Experts of a small language model: a sigmoid router, a variant of Adam for the experts.
Below are experts of layer 2 (counted from 0) of a mixture-of-experts language model. Rows are named router (the router's row for the expert), gate (a neuron's input weights, with its number), up (a neuron's input weights, with its number) and show model dimensions 0-223. Each number is 128 + 24 x the weight over its row's rms, rounded and kept within 0 to 255. Numbers have three digits each.
After each expert's rows: "mostly gets" lists some tokens that are sent to it at least half of the time; "comes after" lists some tokens at least twice as common just before its tokens as in all text. This comes from a sample of Wikipedia text that the model never trained on. Tokens count by the router's weight.

# expert 16
router:140138122111128144080152064159121108116126186177128148135085110091092133149143115113146127111101145107126147104126103127167096149134156171164150098126137097101117115106116094170124160110112159174091150134128142087143097148168150096137122139123159127120115106149134096132139110095129169131158093186175112114147174152082088094114105122107133098112150143119066139106127119152165101126128092120108163138121124148136130166123118133138115089149111124126099110104125130121119121143149124113115085113142132117136169141103163150107130097131166144129097152094131117131148114124115087137098127097118094138186168139124112129160108125132129153126166076146106146111143117120116146097129
gate0:103121155107132129139146109132151103107118150172108152153087111151135136108151097132162111093110135161157136106148059122120105114102133150144120133107112104111124173140054096142146146154126169136096119143070109156106137140149142169104131114140179078121139111118135122109137092113155176137157129178138102126161123109166113116115136123146168158121196159132111139108147105174122136124136131120149134140119145135153123167165155151124113128137152132117127134111134153098136091148103111109109108125194141122145135119103156162116133131120153127141096112170120116159146115094111110142116118140162097150183113114085107125128104094087076149128130127116138098157140088141140147097128
up0:127109102183085130121110139158115112186139124116141122086149107120155116156109151105098155157130122127140149124101170160113131129122128095118121098165156143115136089129173120134127127101124096098135133113168185091150121102116121102125123155105114157148133137151151116153126140110104107180141126086165128131119112152119116119155097117101105100130093125143130076158161156078162130141118146103088128102132096105090133093080079113116131159114118104150103124155097107155134156145124145106123130124086111125141135156127107077121157114183114132110177174094086153098119156150145128113097111075099134140103123116122136125100160148146109098144147113120125113115146126087107096143143
mostly gets: "did ", "noted ", "Written ", "), ", "screen", "Density"
comes after: ", ", "(", "- ", "= ", "). ", "; "

# expert 3
router:129138083110124161105138141143122139100163179150167127123107096068108153146144107141124108134081138124162145106126130139126113163172138117123099103118109113135149148124137127112135145126094157127070148139179111131138126164171162136134121158142163137080109149172106059140136116111103130094131113130158136119122123152108109174134144109100154120137132142100109143128157134195167132121124113105100166150171141170075117164079147098126129102142118126124138141073124137149147147125156128156113111113175118138148147146119131125094151088138099124129098147096156101096153102111127116139099134096134129118170126147112115112108119118149122138135158095095112131137127136074166163086118
gate0:155135136156104114101130100164101146113169157137131157130119134133126162126124060050136125166150145136128175137130166120090122110160132105132127136158120157096138132129139114147129126118127146144130128132174146124127111147135148133139096140161152195130136103123155197120121119134123132132172095090117152100120128133129113157111113161149162136110106133102132098139138164109139129151086184065136153134166102100081116151159127106099129113138133106093127149146067128134160153137125148142095105141150103142113147134138126161130131129125106107154123098146133136097088133130129117166105125179160094112136108121140112172120109219145125105159132144145127154111153121105131116132118
up0:167089135115161131156116136115138079103138094126126102112096068129111187128129168166084115075124126061126160145145103157131121158119114131129094115115130092136117144150136159127098131123130124119158129120121105149128126108106142128114155113076117148116113156126094104133170145119127119151141119117130112159123117141121126129128122102112114106112117193123098126128108089109111070093165127175147137118129134155199125122142112167126138156123106120125114165130151148105100132110092140076174117162144122126114115096138151117112118154103138102127120152114103134146141106166063118076116103086093131164110121160104169111128122084088142123101109102110123140127113129145108105137130
mostly gets: "There ", "collec", "develop", "establ", "buildings ", "there "
comes after: ")", "°", "\n", "″", "′", ";"

# expert 30
router:102151095092146140063155145149111098149153135172088087120121104132086132155099117116138132147119138124140139116133120088116073119137112137117118075130095115103123151123150123130112120120147173163120136127152129101156125131141108100093132169149128142139144181097135065180136132117149125130106119148133140110187177159111128138114142117117134095129143158099083152091140158156124115149116107122091191078106131139095139120112141096141132112144113130117114114117123148121073138138132128097135128127139138137111151148080123136094179111143156096130089117112102105168149103118152080151089141103138097119137146139107127133143165121113125157142190093124151099121134127110156128098129
gate1:110136109164134131084092140160101111091187145136110112104148136132168117137098166095095093127147113145122113170123154147147100135058105152096120112155143134141126107112116165113107111150114071143131155122130146039167090165119116103139120131120139145162114125132128099128153099110083118133109142135135153140177112152167124108134125142152093106125139156081119101113161121132115105137120144139147129131127135112100115160092142119145137148129126124119087129144137102128105142093143138142095100113139101085124122068121116108079156160108149109171131171104085122072137127118131147115139097088135101137073120088116149122116141119130121100149136119136110097106108125098142110107125
up1:085130132113182124076102160090105127121090156093114125123138145162147132122156129132196139153129129142044134129131148128093132142142125157134132162165134160146151145105163107125150140133122128145131167128105122114081130147139107117101149121109113100141154161178147058143155113104177133133128129165143097103141139131109152110112135108137119130131173110155119179104156110127141108126150141159146131165099147117137141133124112130096103093131155105155101122087161124119124133093140134162109092081045144162145100121137124153118167174142122097131139115132126144114135133105117107163110123135157162115111108125148106149082162089145131095141127138125151121101103127128141141133111
mostly gets: "great ", "birth", "lb ", "ll ", "impro", "successful "
comes after: "t", "n", "'", "1", "0", "-"

# expert 7
router:121121128133114149108166150128151113136108154170112136123112109115108163171125125144158162110104116158135161140140115149120086107132122113156119112145119087133088157150119089145113149100133142170082118124110162124115119123155157138114128136133133121166134141153162091141146119098163129138164114167166121107121132196131112128107089114127162097112108175112119068133119117158147116115124114103113133153103134134167154141121135118130103132147117122140094094142124157107130168151154114137119142149206108148115153213118100099081132086097142094118122141136127106133122138154124106150077135107127130150158093128101075143128137176138107130129133110110159119134166083125122076113103
gate0:104135093140118116125118140118165132129092135091106197119117111113123119170132111134165132136121126164085117149104127085134140140127140152103100121141137115105107138117141138131107101108119165106122145139135131114170136105138109106090117146120179126138102176120116114119133116096113134179090106111147100117155128106112130114112180135171155101142130086097091149134138112151117069134091120075104162105147083153089129127128143126128116115119128137137116108104184174134149108107110132133100119088120078125144135056111133112126152129133120106132132114052084064131111106116121102169148134114136124162133133148126138154173120163126119127073126114095125124144118096155148140119101
up0:088075130139132125166099147079132140082098097085107203106116137142143120133124116126133109113115096131080134151107148094111138132135160143113101151098089149128112129152138083123164135114139103128129117131098113143156159053119131112109106113139161182132101146086135132131128122114139154141079127086135120154168148111124131117086161153146156149136135126098101110114120148153153096104123133118162146140119145162146155166121120153141113105117125114128123105117155148105147095140117139157155151118115127114133138130118081149062111167135119112111161096064130121165083094151096128152141110141143149119112136131153098146164165094112122131140096127102126133135096132174126112152103
mostly gets: "York ", "ug ", "emin", "oug", "OR ", "seud"
comes after: "M", "C", "P", "b", "m", "S"

# expert 13
router:117127097113118136106144088137116108127099175178129119131116107100083160157134093131140128130099149109128147132142098091174100140131160155194113135157121093080123125125142133143134139093126158154079137103133133075147115143183144136130132149142154114132110139149142097135122128104140166104127098169142122114194157172126092132127098096091153106129125168115095126115138126169132107126094095108125142137119113141092108122126120105113122106141071101128102116123132159140101099147141132101091088137155124118152141152095147129110161133116147132116076150081114118127143107119119111139112136082115071140161141136101104147161130140112135127123185093118083132106179118135125152103113
gate0:098117089132136158110114127153122136128144132151095113153071165134080122124127131126113141171129134125118130170155149147179132124158106128153057138114148134177126142129075130155137103134114126138110153173130159123147130134116141155118134138142160119159117096095103193126101133125127143135148115153144100106125145157163110135152104146111129113175166126117146093155115125177137144120126127127119121144151166114110106119134172191118128110097123095099096164120083130143101138142126158120082136137142105145129100133137158100125197147151149096126085116120128142092170109144133115110133108135159122147111103126150064148102159144111144162099147129124109150077150132087119164149123
up0:120126111147122150119154159126144156118123159078144080091092094144097098155094136150108119166083163160107117152106118114123147123155097152101120149119135116149078132091146134111099091109131089138151110141111099121155137161119119135142124109128105160121120066087138132093106148183180125161167125143160121103136104107101155122120129129112130146150139099130099132128145091135110131117134132162113134119114174125133164158154126120103111163085143139100146140093168113118119096115094147131119120122157108112182104110122131131091133156098134143158115117117112192171148111153109126144121101128161158128119167142106130108125117141093165105142108130092141161122103150122138187088088
mostly gets: "Coordinates", "About ", "Part ", "Mel", "Language", "In"
comes after: ", ", "\n", "- ", "(", ")", "), "

# expert 27
router:130119106111098187098144101154109119125148168147134119142091078081097164177127130123136125133082147151155155132120122094121095132125133135129158112152137085107115148110151096151117164116110162165106147104139126124144108159136131112135119171135181148090127140165124083151109114134131160180156128161168127104143142160100089112137156094136134140143138150131092119097129139144143096147133097086095147123162115145102115129087135128139123119111123108117106158101145179124102121140147118115119094124157109122141141155085144152089143112134180096111084174072142101112132128134138081161122125092138108130166139157100094121143141112127114129115164093134126110128154113097149126083145
gate0:102121135085157131082173110171155157107147118106134128127153138116132112099152079097126121109129095120142126137139142141077116137121131135110109123081070117111122117097136132161118154148136091127114161086106115102126155151127095137095128097118126117105059112094131119129121117128138134140123123114138086132119155118155132145100116137112134136056083148112138124128110138137096146147191142142170108140111132142123146133132137114095119135125141131119133159173135112169146135140111154121073125172138125121139162133128150130111126134101110133133148109101157153158126142114144143143089136142177162150137143109096129076095143080114099126113070133155126069093133097112096072158081
up0:135079133092094093148114092145162137128117096183127135140147144112147130095144172102144156183136129151140118165159088150099139186102137080103115156089126116155148132134181135115138085119128183113138119109142104120085116137119097121112119103116144153161145123131109142071164130123129105120116081149136099147139120137128125102119099142103147128101100148120127130134105115142113136130144148145102102121109130138172149095159139145139135148142119127148118135099102171096123138124142126119070140074088143111132139135128182063143122156120127065164136149124072154106149106123072133150155107168119121129114139152111126123141100148125157098135113137130151114111134156128093133133146
mostly gets: "Animalia", "preser", "Apr ", "Feb "
comes after: "|", ", ", "| ", ": ", "|---|---|---|", "ed"

# expert 24
router:136133097120113172130101108131090095117177142134113123104118084104137143156166121126125115124100133144132157161119112077110122137093144117110145114155121082115118157088095077157103135146090122140122125092137134115142120124116116138116149148136164140112128142149120095137118131111113138174147115126142117107179176154081119083142146135135128100150127165115078105080148117143153056169135098105113178136126128140077114126074141093115125114133138117081101140117115157150125143164135126123115116123174120152139129151081142167125134085118164123138146164114114110113156149095151108116106125120124110136133150126085107158140122140117087161117156118163136172117130085116160157097161
gate0:088105086107158142085143101133130093134159141102136122128139119140122108139170095113138152138129181126172123141112146134143126136122141154122137160091124105103128124123125136147144129083117106137148154101121141118132142126163094144131108140123109106076181121114136122104150126127109137116062114144107201118130142139106074179093092064152104155152128115098119070095121157123128087146140138113140130108147105127110113145114127122081122100109133079090125107116126120130109156084159137080130137110124102130154111105116113133108173127135155097138143134125134133117164055142120101167114106111126051143137150086133151137125130137118115118140100112111162166112141105134112135124149
up0:136076116134144089106133100100136120142119152116145128164176126149166157137132137111106123155106103132080109200160139149115089133115118128121140181095111123180112151102122131128145142135093150124141073111126135163110146129085130119130139100117104136101110113141147147116151138143101166105130136163095129175138118124125139112159106125095148108123141101143162116143172117106137143112121175087142128138097189156132131143124105099132127138096168162157109113113127082125146114075123127139162134097128091152118119127131120126124147089117104115151123151143082127115143112126074114133165083133116110137132152094089116095110148121107169111054133120108147162176098124151123141134125
mostly gets: "will ", "would ", "should ", "can ", "may ", "you "
comes after: ". ", ".", "and ", "that ", "ed", "s"

# expert 25
router:137132087116119153089169124176140116112154142168126112119086093114094176158135120148137152126089124146147172131129106136132128141097123101158115093124115132109090148130134088155136176117126186194101129109116162091158090114147121108118119148138160155124128143168131085125119113109143147147152139158213127129144141176111101118140099115141106109132152153136078111125111130151136098127121121125109158134111084099119139109125135159129127133125110127119114108100136168120102101099134131096145100113174127112122146147092168115095131159111152094145071139073136109148104115137152133149135125084113098146165153150139092147140146145101106124140138074130153120119157126146152123120116
gate0:118160140127152165147124148148167123146124180095105123142125088137121137105144144132107163144162105149160175127065134114143130178151141142129154141103146140137111111130082144125128170170132140167139119093138129108113116122130111145157125122202122151130111148086096146114140113139145127147155134081098116132109167076120135110140140111173140114078144141139170129122121142166117109098139122147115129103103095133175094087106138114176117130135128177157129163129132119105125086115103126132129150131137119126117151116149119142133103135115116109163130139138153122152147140095146139133115086150121150125148090144122040087140112104082159100120109110135184131159127153171132127161127
up0:072120152097141137148093118132149120171152184114110154092099149127118142159132111127140132166142117143141146143127129096116127150191131142118126132111149119112140091109118142129128158159180130114113111110131134183140084088119132124130102094138078128156150125130117156117132133073134111105179108099123155099134150119101124120141149083071124145094169152137134158123124110158103150155129106148113126110157134157120144103173115113127116136074134128084086111143104102139140103170126106118153098094140147087096153109130139093123142124118116162150120131118112094103112197098157130112117138153125128149127143169123152163107110121125137154099124077138140114145074135145143147133179
mostly gets: "nearly ", "JPL ", "www", "App", "$\\", "Notes "
comes after: "| ", ".", "–", ",", "-", ", "

# expert 21
router:103126064115093137087126139154127115118142135163109105115101092153119165175111117123127150120094166135122159153117098123091126124121146135139102081128113120144079168152126131141154182145099133164108127119124151118111128125172131111122107142150167117146142126161138111153137108119140148141144109137166126101139133167101133159162096102100138109142114161124085113088131139161116125131116107083108154167136105122108138121098140115119105147133119139114076097144126205103125115117138122095115057132147103147147150170112124116114168146104137105124145150070107101160117123104143114125131125055117137149171130144135086149128128134113103101128184095132114129105160146102139158111120
gate0:148100112104145147172109147121124126153154104138145099102133103125132086111083118156128169173153122163122136151130122142164117171153140113125119118119093182130146113125120102143091147149122154127147123126084100129147100110110134097087114183113186099063128139116107122120130125119116128128104083094111145190115111124123141117104140129150096086149110172145149148115143133151110146136116103104159162085118127140105162137085155100086119127129107148079129132125152140144147109109136127091083088125132134146103147169145171126112144129098139092113121141086151126138163134167105189148136114130102143099133119089186144113077141146125112115164127118129140130146124141146116120134100
up0:102092115152138155127106101101107142100145112140110113155144118109126104147095116086114123146130074164123113159139135144156136130115140109152147135143131136107177127109138124150146129129154115150125164109087139080104139169089141112142145152125159092132148125133135073122108098131150130162133097119169132185109173130149114128126117163150145145138124146101116159142154115142118121134155151093115165041120133125108171105122120079104165121072120117139094138139137131189090140116146114111131129117094143121126086115143153158138076138175085124096157120108127138128150141137121135168133103144139117070127123123129141091158102150185119123125136174128132095105102121097136115098147
mostly gets: "embl", "ball ", "ampton ", "ny", "Rud", "’ "
comes after: "s", "st", "es", "th", "l", "\n"

# expert 63
router:116133093142118145098148090157099113140140148156100129115131102111073156168133102113136121114121154132100146105116119097129101118110124147189125124151144105092142121121130094144100129067105162172115165104135130118140106121141138104133135154160164123154125127150160137126138135073141160136153086127136138095167167153100092115120096105101136121135115166113084094107112133130132106164111130108096144075125120141120129134106130095094105115155109087106111133096115161157100144130156120113127090114135125147141151138105139144129153125141185114119081163097133098133131138113127103116097145086119094139163176156110123141177122156140088124121174117111111163085178089104137123111150
gate0:130150153109125144061129123115064150122127126132125142118117101123094099143131099075138149118117144127095096122116091069110098125181100155103117101135092126167127124119123105114114125092109151111114163126179098103154109093129116112133133168125183098136104173101149138103136114095101137161136119118138151087161151159079140107098086133125168114109150148123108147120135131140126074126138092100117150115141159119101172143109114143125127147168150149099149121109120105167113157126190152120142103138146121154102159143136099123119124101161136110150160158148134097177143107130160127133089122152082129128129139151119122110093107121120095129136121105137118152086156109142134095107148
up0:131110142133113128127121134148198086136134133167158115095114122139170142163155140158126111165121129132149180156111118153143127137131170108174135125157148115108128121135123140133106159143091104153132101106087176163139128183130109152171105115140108127116178065167127088129120155158150087113137122133124112125094145112135103130160170150136127127142107111127129110134150143116163150142105153093124146149147107159126098113116162145146153111130129125149099133147104140086147089116091097153099122088090092120167098124094143143102159129081109137090106072137133129101144146134122108144194155101164107121153116088116149118131165129140151157147142134103127123176135110125125143119118
mostly gets: "Clade", "Occupations", "Arthropoda", "didn", "Kum", "Binomial "
comes after: "\n", "201", "200", "- ", "198", "\" "

# expert 6
router:137144120125136134120125130132133121133141159145125105090111106126122149172118104142142128132118150117173135109123103090133110122119140143143149100161105088083144148138158096122125120071106145176117099139142136077149133170125111148109126144129129148119159125132180077112136144091160132136119114157158112114161139142131096128121151122109130129113124140142095118114160123137145118131117099124120201100118109141051123145115137138120124082140110091132122104093107168131090098140171129103103110139141101115110132134082185166144213132112141110103065111078131117145144120136136069141088135115136096146143127138083120136140156130111160126149152090112153116121152114151151143104158
gate0:094163138159163161142147100127106111123137199131138092102071121114107107135102074112132153176156154100058156101130149120134098115115095136123135129102100138110122123156138114135124101156155166103097136135139170133151145144120143158145146136105127133159115149127162099120140118199128126128143153145109194141133091130123145104081130137114168156136146140104113149127140087123114134107119147104141142123138139160119109081135122176117107116143139131140133078114121119121120120095158123117162098140125154101077143119109113101050132195099121165125143139126164149123161135122178116117144129153132125125145137144161105131111159097148153121099121138141149139100114141143136116132124
up0:124107104121128094111175107112134134081136150149135139135159144120139151126118079100134172174104181130094096080106118109082106105146089141159126137118097101080110112121135090082168099139160156139095143186120138157101117121129133121117129111095116133142158145123147117106125119122106166111108125142118141159135115128092150136127129151119163092105153118116095152094119140145166097129117135135138156112153141114168109158103142090150090150121151139153153077106122162131122132121088144139121119125150173124115158170110055166105119135093150133151152172148147133146144131099123103141127136146171127088109133136137134182142157113135077143112149141114108101119098141143151114105150
mostly gets: "Puerto ", "autom", "contro", "Filip", "citiz", "ARG "
comes after: "1", "0", "2", "3", "4", "In"

# expert 35
router:087145095131121147091182132150158091128117172176105108103104088130113166149146101146158156098117133117125160147111105139115080096124132133161145103130111095119085131130138085129111116086118138163079116090122137121117107117159123105119101143113114156147121134156165096183143103071140134135150103173157130099147141177112087140115082086133142098118112147105104077126104115124178098135128118094124129114105093117148143136120132142112109118136117134126084102130135130133098146116147123118140135133164114110108167167073136108113175122143157098108115133133115120154136122169150084130099155109111115154172115137118103160137132171121114122120137082111145107124165128142107113109122
gate0:111166134135173105094106089129155120148089139159098124104156108169119114149117101121163164095162144114138107098115131150139126138120147150105115142166098155128121094119133095083138128122102146101121089155114107145108164097119103111132126125160130123146114167126124138135162080101154097094099139114076176113121122118138143156105110100191126110142147130132168118186147111125112130088124106117124123110132116097138080111157097136172108090137093170151078109147151151129135145128120152142141155158125112128088127116126125106125174130101160101134146094121149131104080128144123083105135117110141128129130165128124158114111120097087140097114123153170145072121159146140091151159119
up0:117103145081093136157143132085168132142144130113141142127129144099104120096122137161128116139109113101137139148118156126128117135133169104141086100099138106170103146134134171143129141098117096126137124085128119070123096168126134125113081146106106110105133090153129113123105171165116159118137143117134151123101120135140123144142140121110143160119108188109142107123113152142114116142137136102180109147126121159123136075122135146111138107139135112124137140122126095158059156169211116127101106121112171106153110127148089121122113070112138142124128161092116109155152132156119157140134147160156175106078087097160127161166120112157098150178132126106095163123142150101144157137145
mostly gets: "owled", "thod", "Dir", "St ", "ellow", "ool"
comes after: "S", "D", "F", "B", "H", "T"

# expert 54
router:141138115125116152092181110154148102161110169160120103122115100118121172150142107153151125111104136142168148104112138133117092086113148117181139100162127082117120145132128078145093130067106149188072128118131119134136125112139121123120108130116112113115143143139144089141126097077146136150131146143165152096132126186119108136119086099119160107125068148107109052163129108124152127138106124085109127125110116143121139109104131136097145137145120090145114113114120124115123151117149140102121133160157129124109163182076126119158154101107156131081100151122140137153133110167131075119081134116125110138150103172102111124119141166127126137125165106110156131113158117120122112098132
gate0:158108178116100131162118136103129139137133148102150142117116120088123136111126128140148114127103137120145156123115132143080151106161152102162191111123165109116095097117116126145114069131091123120108133118130082094077091082114135097157142098132101136108113080172136140154143114124095137094120150111152154147094081119133120113145110088136112128110121154133129088157133114115121142131075132138124121100108100148151131129100141164061149132127086131097174142121147128119140130108098146126122085122103122122170137117091157132123078127130148156100099143118112155111172152143136104107102122142088067101144166127133132134122070144081116130174147132119153148148104102149118140112128
up0:116130107122119163165115138140127191145131166140136130126103155127142153096138132160108142142139155131140148123138138096103128117180125129186174118079136131123075086133107110140144102148144166187152164076120099129106135082115100074126108130143116102090073104113125148152186163154134123142092141089112153144102108140095155156078116130167097144144110133151137085142134163103089127156092122139135130146132102131144110150135116153089134126138135151130165134124076138128089104122136122133127110145109134123118123151097175127113083121120155152126106155115145129117116120149183095164117111132096108092100138129145107123149109128122148124141139098085127131154112132132109167147148
mostly gets: "Tur", "War", "Pun", "″", "Dub", "mathb"
comes after: "K", "R", "A", "O", "Y", "G"

# expert 37
router:102139134096122154108122113166089127129125158149133148137110068063145138188113140134129135112103130140133132116122080081156099131091135134137105138110112093084130139144125110126088110133119150146090145125092159112163120117159127111123138163134175104137112141131124113117139100125107143166144109140144096140183167155094081077122115140141117110140155160101096104104138109158104060131127155092098167121122106127158148149119139119151116114120089124088109117097111166146137134148129166138104121124183135123095134119109141116097118096136136082130115140093115089137148111086165115142109111107118078167157140124105120105169144128100138142109148094138121137105148080135142123105104
gate0:089108127142140135142132138153071099102206182136114133163193135124141146122085158126126146104095133131140139138130132135130177138072131126140158150144138114111094169138088100105121128154172166124120112134118122089122112125094155109140166139163131120145148165115128127106113142130156150105135106111187121142125135121081145114151135146140123102136139114120118153118094126147093140127134159149153166094096113101109129155130153117134137125098173177106094108126130147091091148069118155104139176108117087159124133155120112090100093132153145117118118155164088150118154163101133100111145133108117111131144144127150138121141152135117130132080131079104126151115109094161110153121137
up0:104145120109149144117133137119135164169091086134086117123056147114148131094142089131112133127164132128124096107117127135096091134174135116125100097109130126111165138125171109111115115106093082118158129136147109124142122116111111127101134136112111152141105105110132129140180144120105139136115119103088135100136151183153127134096173114078135120118099127164116126116124145133142103111179134096083124105168132141094109104129101150116112136119106063151188133139130109148157105143136077143103071095122155118139130151130149199175158111107112121133117144103166105142120081164145133142083133119166166122130107152115111148121137137154129087149131144145112135147159133119096141122104
mostly gets: "Mont", "some ", "failed ", "together ", "incumb", "Personal "
comes after: ".", ". ", "'", "\n\n", "sq ", "\""

# expert 26
router:116133126137137159100185161135150120168114160162102127128110102114119153160144129143158132107103131109133174116127126136123083081129139119174139121144107076125117136129138094125093102066125130181074113120120105095136116109158112111108114142114093129133139139155162111171145110095165125146134152156144139083147137178119088136107091100107145124118090153104118061131115140128172125116112131097102141130105121144118165129083128134133112131144126108137112097126110104124116157131145131124150146148163120139098167177086126130128153115114154132105101122151119125163139122185160072130062154113125095162143120151100114120142143155127141141118158096131159120114168096126092116125114
gate0:118150100130079089115142114117104153137144168109107124093171154087118148140134089165118168191122139081123087111123096095126120108157125109124114114117100116122132088098119155134147120120161155175141104123113093124097117137123121113099118148130148141136151159146196133135139117117128145142166161068091106088144144120106094132105119110173117148134120154128109142148130120128132150113151149154059137133064129106146143146129131144156130130078117125130089118102098132156094161158151084108165131141149085097114158150095094152158111109109124156126112114141098143111135099116123107088130131103146113136107183162114106111141178117135115149133149131126116135136144117104138163117134
up0:125119132138155153144097108126162136116139102183151119097128100090150109126121167119161120127145111175150158155096146182113143188134120183100102135146174125133112121123167138128128113146089123127129171140162152126135175112172151124146093111153130154127110103133078104122120145149126123095094119132147152134120146151127140126145148156133092135124113088108144137122073139116141130118093120117188088117146090133117102169133114111109133129175138148146134141141137102084132152110111153111096089121119183097140127120102175100129153147127105135136143140110181084149090190116092128138143103104137129101133102111133143124102125086127084125136073134125097109135141134135134149153146
mostly gets: "Insecta", "Pun", "intend", "EST", "_{", "tt"
comes after: "K", "T", "N", "H", "D", "A"

# expert 52
router:126115089117106147109131108150125120142121178149106110159122070084139113156116134156111144103079136133161145147139104096128103133123146122172129086125109092082116128142154104108131119090099177189119138097110132089144098174152114122124126145149154101123153114182120108133148120128120134164160120165164111136173133139080083144142155119127145137148154138136068103108101099149146086127133136103111165111140101159116126106067138123099139122135088134127104144086126116132142109121133113104109086108132136101125143134072185094140148132143142125107077121081130112119136132127096108128139098103113088146142159148131123117148121108100131116109149075116129124123135113138151127089148
gate0:092133118119133155112130102137163122148108133111085120136136149115112128109080140128127133135119116150145144132129115117101140121135173139156144118083080098117135088154143143149087122102111154130116164064122070129126100170121099138129147125148116093120131114153131086127149136137122111159122106132099118119177112137139103117109109123137132153131116134184130141104154116097144067097109140117165168111184125190144124122082133083135124139149141103122127128111107113173092109149127096132099130095089110156120119129070162119154124103157145179110124129108138140193208094161144092158134142118142133094133138122136118149158176109151133135139135096129116123149124121134114156115146
up0:176121118146102143106133114156098136137168142132141139143110104133112120134106088126137166122130131153093128104130125132134076153122135115109107147135154108138126151074141138095119182097102142144119156133154167113128119104119164109083131119093185113114169141165146127082106142154125165150145121119118121091134134133104085110116152116104132111119125116078099095120094144187147085206147125092105178108103111125142150117159136141118150148112138104098116139118116149124131126146172106127168093163131139153103169150156090121068130129105073090116132152132094132119103133091085139116105115121118100144149105136104094147142113136149141123132131127111083141134112119101144090147126
mostly gets: "Si", "Type", "Jam", "Sport", "Occupation", "contro"
comes after: "| ", "; ", "- ", "(", "Liberal ", "Conservative "

# expert 18
router:136093140120129119098111144169134134141164162162109111074125116124109133173123097146183109094132143107155128103132128100112116122106128124128101103155125099093116141117157096170109169131125140144150147156100126137145143162142140101164131148143169158122150125111152117107113129154113127140143120132173104121136152155105126082108121139133136134100121161098122116086127134178116135146124080126101168115157140170131131133092135096147138126142107092094096122140119166115069161113153126106133137149156130140087166145095146129102168100137133089086118147113115124146120117135153119147124109109122073158183117158126107167134128151089152132166165083128151112092126043136124128107131
gate0:142142115146136107125089114098143107126120124117109160104110132134092158112103113096129119110129112192080126136095147126096128138155133147142117083088133178115114090081139138122134151099160069123113177103155105147101133115191106124144124143150150119136157165095139139113113110105115134112114125084095135119122140121124150080117106124116125143166084149114092113067141141139112078139140134124163139125135159188119141100154108104105139146112108130178143149121120119133100177123138120113109117134126150111153197113139099188108101122155113118095156114129094141140141141124129125156094167135119162137152133124132177145143111153169138143139123115110093136140137159115140140162085
up0:081162145107130125116151143141080158148133146144148123108157146138198118145126171126100124177151143099158156171158171128150115139064168122102093169127155135168175157138115141126112112124106155137133071132085117110141108165093146117106145095144085142126152102148127130114144122128155081113130133151165105101124116170183131140133137142126106131083171135110153109153135089159129126091152175147124114134121125115160120125112141146150110114162113113124136105167142155108140099107114149119140113123145123134070128127126137083159156128122125105162123141092161130135154128103102122105120103156150113144082159133133102114111118133097122098117130138161160096138139121097127099102153
mostly gets: "±% ", "See ", "Career", "gender ", "Reception", "Demograph"
comes after: "==", "\n\n", "\n", "===", "== ", "===="

# expert 19
router:123093146111069130124119126155145144127161159132125101122098100110123126155152117123100170103108113129149155115116092130120109111108151110151116118148134089090120123134140091123086115104094164164127163111137120122119107141127148102136149151129157126088151087174111095096151100132123134161163099131180078128139152138054096140094157133173119134140146148116075119122134126122141080124175143116117183062159104134142098151103139127122126129118116110116096148094111133140139172114148100123140105139137114140088123171081179128106127122140143157107084127112114069114135122124110091137119127104115095121164163155119132138132125104129137133117106112117113156115133088131163116091144
gate0:136114074148115126139104120131118090112139114162147109118099104140129109125121136094117140107127163122145127153126101088143109146087191064132098129128149106093091136132120148134113124138138131064163144110156149122102132101137101118129136122168180163111174152072146122080130143142124147135129095103095134112097168102107143148127122156157108122140089167060148144149134150113152153157108149130155189110098106127130138123105120109128141153128135120131123096109129142157154134076101131083129111073143138118125167113115131126120117112160105152130129119160121121152170160136105107158125159125117150132156173120141132130165114166137135149146146128143079152130098125123106179092113
up0:163158116110188087117131106121127083112137103126145139119159145164116150119118115062126122106114131142145164123139091099115133120131172105130154150156158131086129109152121144125129090144108115120138151118146117137140136106094134107147134135173213171129124134104130165137118122119119157148087102136111101114144117093094143152133141141148130098151134140105084126137137162118147132136131161119124149129122091118092132155106105114143113111119148077097153127152126216160136121077094121124124140112135125108122184089093127180130130145135125138146095159143076155099142151137122137147108169129118129146152139152129151096143099148161083143152120169124119166155121106121147109138092
mostly gets: "New", "Candidate ", "JPL ", "certi", "Mot", "medal "
comes after: "| ", "% ", "Party ", "election", "elected ", "population "